Experts of a small language model.
Size: 14 layers, width 128, vocabulary 8192.
Training: a variant of SOAP for the experts, 399M tokens, 6083 steps.
Below are experts of layer 6 (counted from 0) of a mixture-of-experts language model. Rows are named router (the router's row for the expert), gate (a neuron's input weights, with its number), up (a neuron's input weights, with its number), down (a neuron's output weights, with its number) and show model dimensions 0-127. Each number is 500 + 40 x the weight over its row's rms, rounded and kept within 0 to 999. Numbers have three digits each.
Before each expert's rows: "raises" lists some tokens whose logits its average output raises strongly, later layers aside; "gets" lists some tokens that make up at least twice as much of what it gets as of all text. This comes from a sample of Wikipedia text that the model never trained on. Tokens count by the router's weight.

# expert 11
raises: "2", "com", "1", "-", "co"
gets: "-", " ", "–", " \"", "/", " ("
router:483508525498488521475521491498478432548525505547525461473462488496435502468510504485503516488534390518517485488439496520543462465566580428437495486471472545489536582525500481466516545496496546490483464504451531448488542488531474564468461569554469535495485475505514534550458538572542493459535532476528470486566595466422412583458493409546517458452506513496515446431476551482496484464575
gate0:559487506523447370471466520495515455504477495498497458562473528521470472518514438504559513523520506510532543586475534464567450529496451500445500477483527529473480510426493456471435560516432536542470518535472412451569512520527501506490375571456512501491524515417489506502553471528558497485485482535447538445543470490494533551448513508546458528542485480439543451495486555509478507458574
up0:452513471457501549566511523473540466435460494523509590486471473522511476495521560525492505456496541442559498521488499519487531481568536503490475525479502457529478565557476478497547484552501468494548406524446430486504513476477456575485507492494511481539550531486457518481484475474419499469469516431569570473558560457563468468516429433443583449451465542536429504497532486577467451511427
down0:448454518480484535506494515529510481540554494464494477426437499527484519550443485459551497564483550494433398472464419461525522565493571528494502477532519413445428480527586492488509508602572550559495458465508541550474526511545502504509449513496471526492468521509454505523530511398534477494537547463501504586511495514428541502439498542530503569452494553445468481478480517457473522518509

# expert 12
raises: " ", " in", ".", ":"
gets: " was", " is", " be", " were", " are", " also"
router:470542585538495524442545534465473443515440395505512443431443450520496543459458504454483503528542516549558507410451467494522470454518528465461544490506469544461521503529536379481523571463502460524530510501463484437508530577520465508479450544528510529506480515547521534511431508509489492410515513494537431517515499407508488527473517468539561476479433469486510451488478589493457497491507
gate0:486532567443506502498477570543403457487527466558517483513519370498502520498536548468459494480477481465465494522475510507500468517527558485563572514601577565485489451515459467419555551553508454510521478505490534482514527522566422468512501501496487505533509561553456535461483511482497468413545452445474428504551523434498495412507497471541541513561501544519515492521541488486487478564500
up0:477490565541478509525470477526497470492576492539539581516492415486468476496474453517483446505555456486512506451490532468483506465564511412546498481561521564440435451548491508457449563540517511533498481435508530492479540488504541515530521541472464536519475551478495548487460507498452472512512520366476423578535556389536497448474560522489511551495494528431460487510557436476465492522507
down0:456441527490538467495509539479531540495501541492491538503451552575413462476543504419510496524488539464502538514496462567514542588472435518501519503617537474506512460475448489558584475502449461481495445528520518496469541520431503480524540401501503515454492553537468536582480484501475430458548522560449494507501473520546504522535529401518472489473510518443568444545448454468469488521495

# expert 26
raises: " ", " |", "-", " and", ",", "."
gets: "n", "st", "d", "t", "th", "s"
router:461473521496430495465556508474575481501485523500507488491450437530499473520490542506536601536517492509531520480422431538552530469597487495443458465418471542460512555523456495451529562478508548521557485429442567414468527540537477463493454555500426538475468492531474538539425531518516557456507530454519478440511511486487469547510430514581520508451511524472509501492493585466507520493548
gate0:582487506526446500447506428467528527516523514558425465505475535517508478488467523533456522577463495465498499439488501501534477512563429519539571499493449420424488530467470482559516582423513453510523532465519497441599552440572450461519475516505522477503462429506443452468523452545475529521527566568462564504497504496473526536501536470574508448534500530472450532480543524508512555474540
up0:431547480488511533523468481493453484485554516609511514517614520473503567505458508552478497454503528502453447429444523492462431518500501474515447500554485465535483487538438494437500432532480500489420525523439603520536550511526512563584463446478518504454541508512547491528488550481408519513551543508505586496471541557490486438430484513553512512516488494565527526484477486438487499507486
down0:441468556539427448520475524532492403579445493555533516525484442546538486501512528457516474476539506471495441560472490459518506543505559500468477566450411485510533516451468523515512538473469492477482515483504562557490462483455514463493555508545459552572482463547406526488502549519470447538535488493497506495486515424461464501507539578618520546429463467516407490528503517514505536547490

# expert 33
raises: ":", ".", " "
gets: "N", "M", "4", "D", "8", "0"
router:461542519507479528509522531475481399577482475539524445475503459561459494487516555545561574519564416541504457426447521504514462458558527492424495447472479542483549505580531432506528506501452466495528491501479572445447483501566423490482507505522441560497465449541521552556448486497520507486516513501518492490555565494473446542451453474540518512500438464462503486460480529448424488433528
gate0:487543491507555475552566507510463437527529531583584439529494411541443490442489521522599481474574503514442491488526457519480455494503483489474440458508505483469505496535559471554491442496525494464450521541505548500476480542565418454473539506558394545501485474502512509530456530481523530518532484452507477556488518563485497590520482462440430547491496474481559515513494463482503490390484
up0:489462608516541522405420545493553564489467493482498560505561498443504512534505563500417493537443489557522480535527497465507548514525484521492453517495494503505434504506492523447561560566520497479568504513498452524535589473443586528474527474472548440468476492489533437504543516515416492485512577502526514450520481439500440417468496479530493440455544528467454542483498556528535509536491
down0:537572402500577474536525446533441420527487481477508473475485467499522441480547514506565485455552577516493516511510488515513482511523476468468479501474504485507549497495552485580504421485494515400491562540518472502534434527572433464518501461510533499495545475515472494601475510498459535549534400449468498550532563538513475572483463493473510548472449416529478471558474456523481563474499

# expert 62
raises: " ", ".", " to", " in", " a"
gets: "ed", "ing", " of", "s", " to", " with"
router:474529504609493530465560508458523493503458486511508502500467495531500549485439534457519557558541503530578511497407449522504484478537558439487538392489478559447516520481554394461491522470496474504532492501428519407503534499538521496508438521501481495487473485514523539514439514495477487452489577498547409464514511455507439515485485437550538464503480493516532475458505605430434514461505
gate0:529505545496430471550538478450536440495434509528507466465517508488547515494427528393516568489544509456545457438438495458408476521507552519537450482544516510498502574499494504507397483477507474499543542501472493427476543475473606580490551519444474495464419533440508537458504491548517453447478557552511463451530518507514510522508481473502545556548507491491486505474500517397534481525479
up0:552476483488502452436546488491529463502506435542555482523474457463496524456505464487503449561527498405528496502470495467478450500560526426540490494523532500495523421483519518471438540419520518501463479563487567556486611457526512495363528534484556495446531556510486483483465508533486523491449461476475508554531510367492475444515512586501500528496506502490445488489498538441445531501483
down0:530520518462402494487445384517492498587593456545527523420492487489482487576401474443466538504514506505511480551500499465477497482500501440372498470491512497551528500530511535540450524517518448522516514528510507512512374473518501468477509525500511499449546448495532521507513559497496454463493492499552469522531490466461530516535524565527526551507469559498577475516443531560462461506573

# expert 61
raises: ".", ",", " and", " in", " as", ":"
gets: "ed", "s", "ing", " time", " him", " up"
router:486515488595483525488549507482505487516435474512546485496446474531479511478474476471545556523547511567610510494455495543511492476620557449470501385481448542455546526479507418459522530451470469506532484521412542469466526518522501483490431539516486491513452485505546517507469576504493486461497529505534423463509518495476437519458468482582529500524472503518578458468500603436499520478521
gate0:493507541493593551458464464464418483516596529532482493524523552452524545470482551471508517552454506539547475484444503510529543517558518495609611504450470450513537516509527503506557432505501442494491519526486474448548515498543535508522482507531538536495579458527559488514489537533518528506472503476543539490444572461550504432518442534423477471519490549527491523490432558393478512497470
up0:571538492541580486486517453469427498580567532507508496493449550470554538474522502414532444587473514530569519443532469497508569516526526543552529513512486472439557545538476555492533504493534529432424527554486507516538526543467496513516480570560595520495546477483543510507508498541527516489498538512541449570515457471481522529506476601473458452466561520480489518513452471454521503437552
down0:474451453520467525506459461516501538488581476506449574509523496546513437530606471525555467391499557529506508552469576503438461515420541517590496530548447499473548502497530508466541470488462502545507548548499496501422482443512556492547497431505484479579527552502482428512517490518455536498446501555491498478518515518489449476493467532491539390494443549494446553515477512498451489475469

# expert 59
raises: "0", "1", "2", "–", ",", "-"
gets: "1", "2", "3", "9", "4", "5"
router:490527534519484514455528529469535463562491461538521477462498373507495515500414588498510510510509452517519422453424505550529476480507520472460534457511493535482526564580494364452559516449495548555501471490511595484492534487555468500514530585518444490462481495543496523520464492509537518466504598482524461473535559503448461550453473449510503469488473436485535498482484546486484482442496
gate0:456532533477436484537482549510427414444480545495534473442582511467569470547481527536552532543468518532483451470486484517559492462469455475454506449490609494472469486497513432435491484524446404520503539529478523493468556465500560546507547504555542550438523506522492569462484463521486461518520542432489440504449515448546543521472508486428457486468553525457556538512552508489489472465439
up0:511494500546514501520538491405573580536434455563554507554511539488505517462540548502560494429473486449477509547483503524457519550533444451489529494539537471450492472476551453432513505539522531524595481485496532451518498477481542437465491488417525519498422482470489493499475524432477508480472586472563503475477531568423468474475512532475448519459560542498517547472411494481542407510501
down0:489454535578636568528486465539464525494351536512553491494477490445459477496555525530485424513522416458448421496423462457524505445522513523516491457472451491459549510531486466523463535475518509519431512534522579475547537496494538511512511498541502489448500481511488498462476557488514493490501535544508441550544605487478479509541503525514565519449527495491486446488513487513515534521426

# expert 39
raises: "\n", "-", "|", "G"
gets: "\n", ".", "′", ".\"", "″", "°"
router:471576507561457510440502573509462446551484440542570471423468461531459550491469507457505523526531474522518485492451509543528465496510510527438536502444482514453579516519518483508587553510451533548457430483466488482426530486520464544481492488508419582486458481521575536490481455516555511462583535489492481479564574483513451578450465443499525481511402465496516505512495530485489449478537
gate0:497507573492456466497524499493484502469541496540542436457496557523496536512507486480481483514547486544498515494437423504481495582451534507510426574500501512425512486481583537512533546508479463489519496481504441552428546516502441516548481440473439513532501484515483570441444461469573465486429426477511531441462501527547502522544440442513496532495545500466539503480530518569516545418633
up0:495535459533494498450509539456491446507457491498473551539525501538444484440438557480461473442494516432466487500560542542449511428555492485480553465473484532555501460489464516553450476455568514532457533491462577519492493508515454466490549542534540509472544592502553468588546508547456568480577510579524538502499541517496501529475597464459488475499497520541480471538483381473488461501441
down0:520491570414499536514452418491511423475539514498475485479531494531540482518494410467524511529452481486538467565524413480527521529548520565510465452557490554471484503539497458501509531520462441480544516499432471431510481543591455524504500510502489476455546491519503499453508543558458532470404549551465432478485467482450499503428455581537473487534564548431540571494524541542533523529506

# expert 40
raises: "all", "R", "T", "B", "N", "Y"
gets: " (", " \"", "'", "(", "==", "\""
router:451516522522467539442558511500507422537503489556530473485456481519450499504452537529486574513504426511514478485471520545555445493535542453445509493499518582517540588561532414515513563490495474544506474512477524489435529546560454543505533529517453523491502474514565550548490484536576523444556532515527483500579605458507435541471479451515507438490487431527559523494505518509480453439577
gate0:475483464503494546473532496469535425499517510447517464514526509557565495499550524482474531493550427477489478469518525545503386438514474504518478519410468542477536543447487419473505449477476496455497488472495463488526522504484524498506551483469543589460508496519546521554516584524480470499538549469558547517523502424466503550481440508456522506504538529561555514581467534480624408569540
up0:467438461524541513506531453453487476486537486444479491447477555491547523538590501446507464481531517456543451475517453466531438487543480450518533487466553476473526496535458440468466440506529423475489436495485494548545534543514553554523582523455574541469541478469545538559498509506509420496455530471547527505501495406490514510495448535473508483516541575610598484485493482512566498538448
down0:478501563520521510496566493440465511520516533493562473468502476480504494573457503466500424508490490494501503529518535500498549530573495557491538481471590432556446423493467584517465498554409471507433482493521577583421513584498492411504513577485506556537485477457549499462529553506413467486432514559483507474493474524441488499487481475445518487465549497474526489480479526446481527483567

# expert 4
raises: "en", "est", "er", "el", "ic", "le"
gets: "f", "p", " p", "b", " and", "pp"
router:488522567527469503477567563449528497504531498517479447489450448492468539485465554462501555500494450490542501497453429525527486486596531463446575474501495496452515511516535488428539547510502512503556496461532477424461515445572438510456481559502469514423460470531508512556435508533510548483500543486527368451543502476430452545491473510522516481424479459409582476515500522490530462489506
gate0:505474640538466466536571513489504509435514471505497477532490489530432507500494522481443549492430461492536559562452478490471439436516522493490579459476518514552484481550459567450490499515521470476527488513494494482462596487457505585421536546450506534498518497494569519478550502529468481453438558453505339536511488527495497461517524501491468547510505539461522450536525531531507506521511
up0:472472542497515472481492550535524497408554450522503479558481479541442491539497496520516513503510449481463561541413552544448492496512446519479500483474537553529506445531513504435442550441458472454487458529597502500473459471535461514499466607513515560533493553454575513508492540532456455483493519500449479451452515513501448433526619424517486550457502561463462526454474518471509518436536
down0:480589528488532457549516447539492514449507535481518512497511475442451472465515476493457502508428526445478539450469488518503448522508468555558576494394540500476488443466457573527455530501522560498498403494512450513508498567502606510499523514538577426469521521486549405450510493521477447521515507492527511515480487494508520556542539506468470445493502489491450603538494536523485549545409

# expert 24
raises: ".", " |", " ", " and", ",", "\n"
gets: "t", "c", "r", "d", "it", "p"
router:441542502507481501502496471466523490542509525523487517460484431547485498503495447515473588560565535516573513481448446497539499447574502444417515462465495517481541497549519491470515549497500486508495472427485607424518593560533499497476483514487426522490465468517489521511516510551568519501532508417523468445565515488432459546394469498570554510462474458504573495475497543449510530482557
gate0:488455530495447528490486476529495468464497517478408446470493515469471445496468552422495497522435537486521473542426441441404603496516554497423489492510456477477536496527436532406551514483497478494504508570532558510460546467474416507527517554471475578508495445486473519489488538519542502508544524449468483490464470423489518493496480538469503455451512432538540580482557479556580487480508
up0:532450480471431425580504463510443501522525510471448476470488599535488554486489514551512551508478490512500487563483475505477521535494519490420487461480478496474543468562447432525478545504526484515427529513465570436466407460411515509450483551515500533548478558507448489463469501524606486479571474411444498441465519503450507480454494532464500488460468441548538481547507548526561497500520
down0:517425473463510506560461528496539578446532528523482521480533476438432470517545541488484518592444479517483507486540525476396493485546551474439590466528496459452552462534539450454513511462536496522492492455524561501563543551532501525383507525421527451591455562506450538493501514539520511516517477435494459481482472456463506450512483479510533499483547454538448514494503475525577541470511

# expert 53
raises: " ", " and", ",", ".", ":"
gets: "ing", "ed", " career", "al", " League", " Total"
router:431491495554425511489534554455454515546464420569545491477538496560468500461502537490555495505509477585517513493422399533516482468503530488438471415509481567465516547508491460466590526494485506525534443473450542492392501504524457484506476543489498516442488442532477482555466562505512546476509523479502496486493499521444491527486509433553534464443526461486596498489558566462433482483521
gate0:482503475473391468572457539460489542479499488532488540440468547572528508470446419507558515555505509573467511594568508452472528531473518485447495500494517515497572545475479461466544556500449537474556447544469497534411521539466467598488509543522503544509515536483521427504470539501491500495472466521472496477510544482512486603528525456492530490524578546482513573479496557469509463424494
up0:500523468500528487501557528525544529515505480508482527516453509479532555417474486448589481477504472494489507533567508441502531534549550524468446572515497568485501473447479538505547557523429535520541468523553520519484503493558491468460505463528434444598516548445560551492458437452466576494541453547477487541527566512474512453479474536543579505520583469464602476509541516469498473435461
down0:463556533494499540465544532475535511473521501512552478526501480417528474528479494416445575546469489437482486440532516490497486511491505500503454466616465454467498489508537475542434532493522366494489508506513491503483516420529462489485510485565511469530455521509512465477486614475553499472442527456530590551563437504599500469491512455501509459467506579548547533510496486527495510532431

# expert 9
raises: "fa", "ed", "fi"
gets: "-", "–", " ", "|", "/", " un"
router:484496513504494498465500509502480404529498497549500461485442463511435542421491515466514499495521433522512486460478527501536488461545534431442527456477474526486524581511474498468515521467453553505490486492446535440520563518529485535471466571562462518436474481519518538547467540561514505463558531492534413460528572474425450626476501420514518451448480523512517492403488548476504479426557
gate0:545509550540502465461422546539458418530471508443491492487474519520493488466527475522589570472463465481510515515506478466550537505506556508432544466491513537541480561510532540495529472482513521525420483490551493432511475548494476488520465489543516531499476351436497559576536409457533514515478509522505441469481524455441542536504607493503472508468470496455475461543525556530552489453558
up0:471549456455537497519560556448545532546462487577526496552461491530522515512553555502483526486530465455491488519508445500450468486484495572535450565534462482568568509524502479513562475492483388491534465516528494501472446470418499519459507459476497511465515547553438442491436526433516540508522532454561553526515584534500499524503412507463506517534489529467491465480474461410494443498392
down0:525434494511513503511479467540470581476466488568458474578525446501540502476452535420526506553565437546571524516516464517500467523516517395521577526528446555488588523511513492454535448473519485395518467540449589500535481538598462538466505509504515511517496481519459450618487464487509549526483476505507500460513534489470488480501435478459499448497500522531503495475461500500444426485478

# expert 23
raises: "book", "ological", "ș"
gets: "9", "1", "–", " Me", " A", " Ha"
router:486524494513454553448550539413445417539487488542543482467512438558425530428434569504474503527468449508527432461467554536553497476544509475436537439529486511488521541543503448511539512452493490517486486502481555502473494483560440542477529556574450471456475479532573564535513479528536534481532530533499490468551581491458427538453458443496459411502463462494515532473482535527468497465513
gate0:518487474458476499490520515470509439475539480463510484459545487470485518452441556518516553533505486502458416533523460499599521467512530502495554346479588486500475483524462522492465428560495470531479508479509535463502565461527534558494565492489499530534456460512569591504491495479488470518464506527527476518470517450523616481541484478522494537461487509458539599544458507503435561437466
up0:479568491519511520535501518545513521525525470508480488466456448448532462561492445515502486590539443497514571497550524513529468436491419509490433400504567440540504556566514530443506435547518491569479529460456502523419431542597518528537476488524489519510499475543492472446488538510494480534570482513519541606532529455520516491478445494473451480522439428504494550513544496550472534471504
down0:545506472516453531542484496500529581447483501532563523502528538611464514443517444480441480394570497473489468500505500464522499438486498426506557496544493441580529544443449503511457561456462480470567538517440537475477537476492483515436472540458502528534481472534561541559479522442512536499479458499475413459449525503444543466481577507509541474553521502530421495522557507505551509507473

# expert 48
raises: "ier", "hon", "found"
gets: "0", "5", "9", "3", "6", "%"
router:451523529519443569462527520457459482526482469541540483438501436570432527411449543487453507515490446500537456426480523537532498498500511453415546430524485516504534510556536460505554523442512545546488520515482564489411479515569441522486523541545441516444486499558550523529508501498533530492521521525530481455561584491464434566457457437473468422480469450502511529505498541515470452485538
gate0:507527460524412533412526513503520450503463411491464500492489489521455462445478487476489509519527505553449554424483541548510569569443480538491415464486440511520514569455470522457506502592476485534510489463501478463497464478492540531500523491483408493527467439556494535582495544526525579533436456496462472529449525498491516510507484530507417461510530483519478524586523600472528434516483
up0:529518483541451477389484525452482463482432432457480516533425482577627451573499518487514482515550439506473479527532510558543462493478488496528465542483482444535415543492509511482447468509485454476555478417542472504546518555527470522566513484497530551491536473481493527430545568576513508496492503494500538534539505520495511531518500515450457521469472467485450526502446478458394502438453
down0:512552535548544497488470453477489506436491472493459491560465452449435452467549502485641472572500545573476477535501469433512497468472493527512525449495437578528617502522508501603555483579482499459509506503528504500482446496577540502512507532531488500480429505467492483490507503426438498549526507505462488489471526506514431406439463492470494469511478519532506493527532496493526457563554

# expert 60
raises: " ", "es", ",", ":", " in", " to"
gets: "2", " the", "5", "6", ";", "4"
router:491520527495468572464515517425549422555488427535500435457456465555416555474436532463510507492486436500518453480513489589579441497508504494446483477457461551428537487524533463396535513465488488544514504504485501473499480536536472567532499504518492528459451486593499544551469497510588561439500553480524495478537520481477458566484443478501497488536507523480461460500533558443472478450548
gate0:499559463479474513497565480502541423530500448508495470461410525508416467507495493504481452457459461409516517449522514508487518490529518502490486484455567563455568498493497473501527459571489474487465500530468516516501441530566466479559492437523562501566480431457472493532497507490545574486403542419548475497432564562473527491524518532556572502564498546547598463504502539530483496494506
up0:434482423516538492467520476476468459544489483532433498466459473456411500482482385423440517460497518513538511504538547544483462477466499533486509513490499541517559577452545506545535472524564538503496474512425435549464502499437501533476464461527515547545476541538538527576492541491524473491485506465554513403472511529408475435507487506416530436504494458456472490501449491549484415478487
down0:472504582492434488475475414461505529556488452472532430484514480473497491567525449482502477479506491508531572447454514480482446543581505532416445503462472496466505558500570519458483491555511496417475528472450527532520565467533511570525427493532620556577418547508430439516470435516506565487475495490500510510441504511532583550520525530498477521462464499485537509491491508518519514498521

# expert 37
raises: "\n", " to", " and"
gets: "0", "8", "7", "9", "5", "3"
router:484623551533463518461511519468490417548446459551527449439508464548458526425496567471490510534497404571509435471446486538519502457504514481415509470511479529483527493556548472534528537465507555516505490491496538509431479567556417511495511534560454552470458469516550498577493506518577523477520541478519498480556494488505427541474450448493508488461474500527531504470509541506448482415508
gate0:469516558475516464476453477495492486489528506565539476468525526509488485385471582513555549600398462533525452488537451516486549513504486470537544474526518535462536520487502568535567510505557494486501437565576522493406505507531494487460550536582431471515504527534475520422496559524530554520522532511512522569517504482493509518524484438431567464513558451461494477490482546478434507467467
up0:469480474460571461477486527485495544530473491508523480480550506568509532426468588513539521585447468506530492497508446538534540504479463502519574512525472459544512499505476577583605495548626461517469421502498454502488450488523512441460506524579444518462507509480451542429487546587503547505531517538490538525519470533447477494498484519439516463441526432517473499523507510524455552486451
down0:563487425532568474541490494509489569498581455447532527462505447521527493487524460525515470463441520514418521487506607492539525522431449552534541476412590548494462423468436555494471540522496499502463501535495439591478485533473483462512528475483515509548511537582559429488476475488495462461456470525469524468436459537466495453497558519496483534559543518452577512492481495522479493505495

# expert 57
raises: "er", "ting", "ing", ".", "ted"
gets: "s", "es", "e", "o", "z", "se"
router:465509477537469563462522501429516465561486454498518466464495457577426534472495511461576527532502496512496503439498485558541455479585542476445549459454519487486487498489487444466552519473471501547494474431469470486489535488542452585484445550511466573495437480493530484531517505601537489497540551458614521486510465463506490537413476487509566503436498506522484454447570528425492491530545
gate0:512470503524481471505549448365482542510496470465544512445513465526543539433506458488563463506537459516453532442519538528528540504515465554505628468455466556498497499521501432488476434525435541529531505480546527539522538455551484525552504535569459511490531503524517408514514519514561510531604532505484522449396490543479497511521459503541527552501522515559505486457503545510488473530574
up0:557584460507438511567529546508539615450474483534433555485493474448480542457560565467509460538505492566512525532474472526425437555447498510540510472550454467505530560493463481554496498454552419516487575510473543459501481502466598516484500485485493553479492519433530428471452462556430546510525469525505505454565514494440521474561474468491500505463491459485532508553498540513485510527466
down0:492487525502497420458459547543486534543518501561383462519488484399580447469485519542423526515499542476527517508517493595466470507497525483465514473523512559480542527520515540493505389490529479451567568548526489421510460541526522492584494526510504455528431524540483535503502506487593499507509472512537547550472489471524491485430422525515477466466541504421470518494484545502461453450476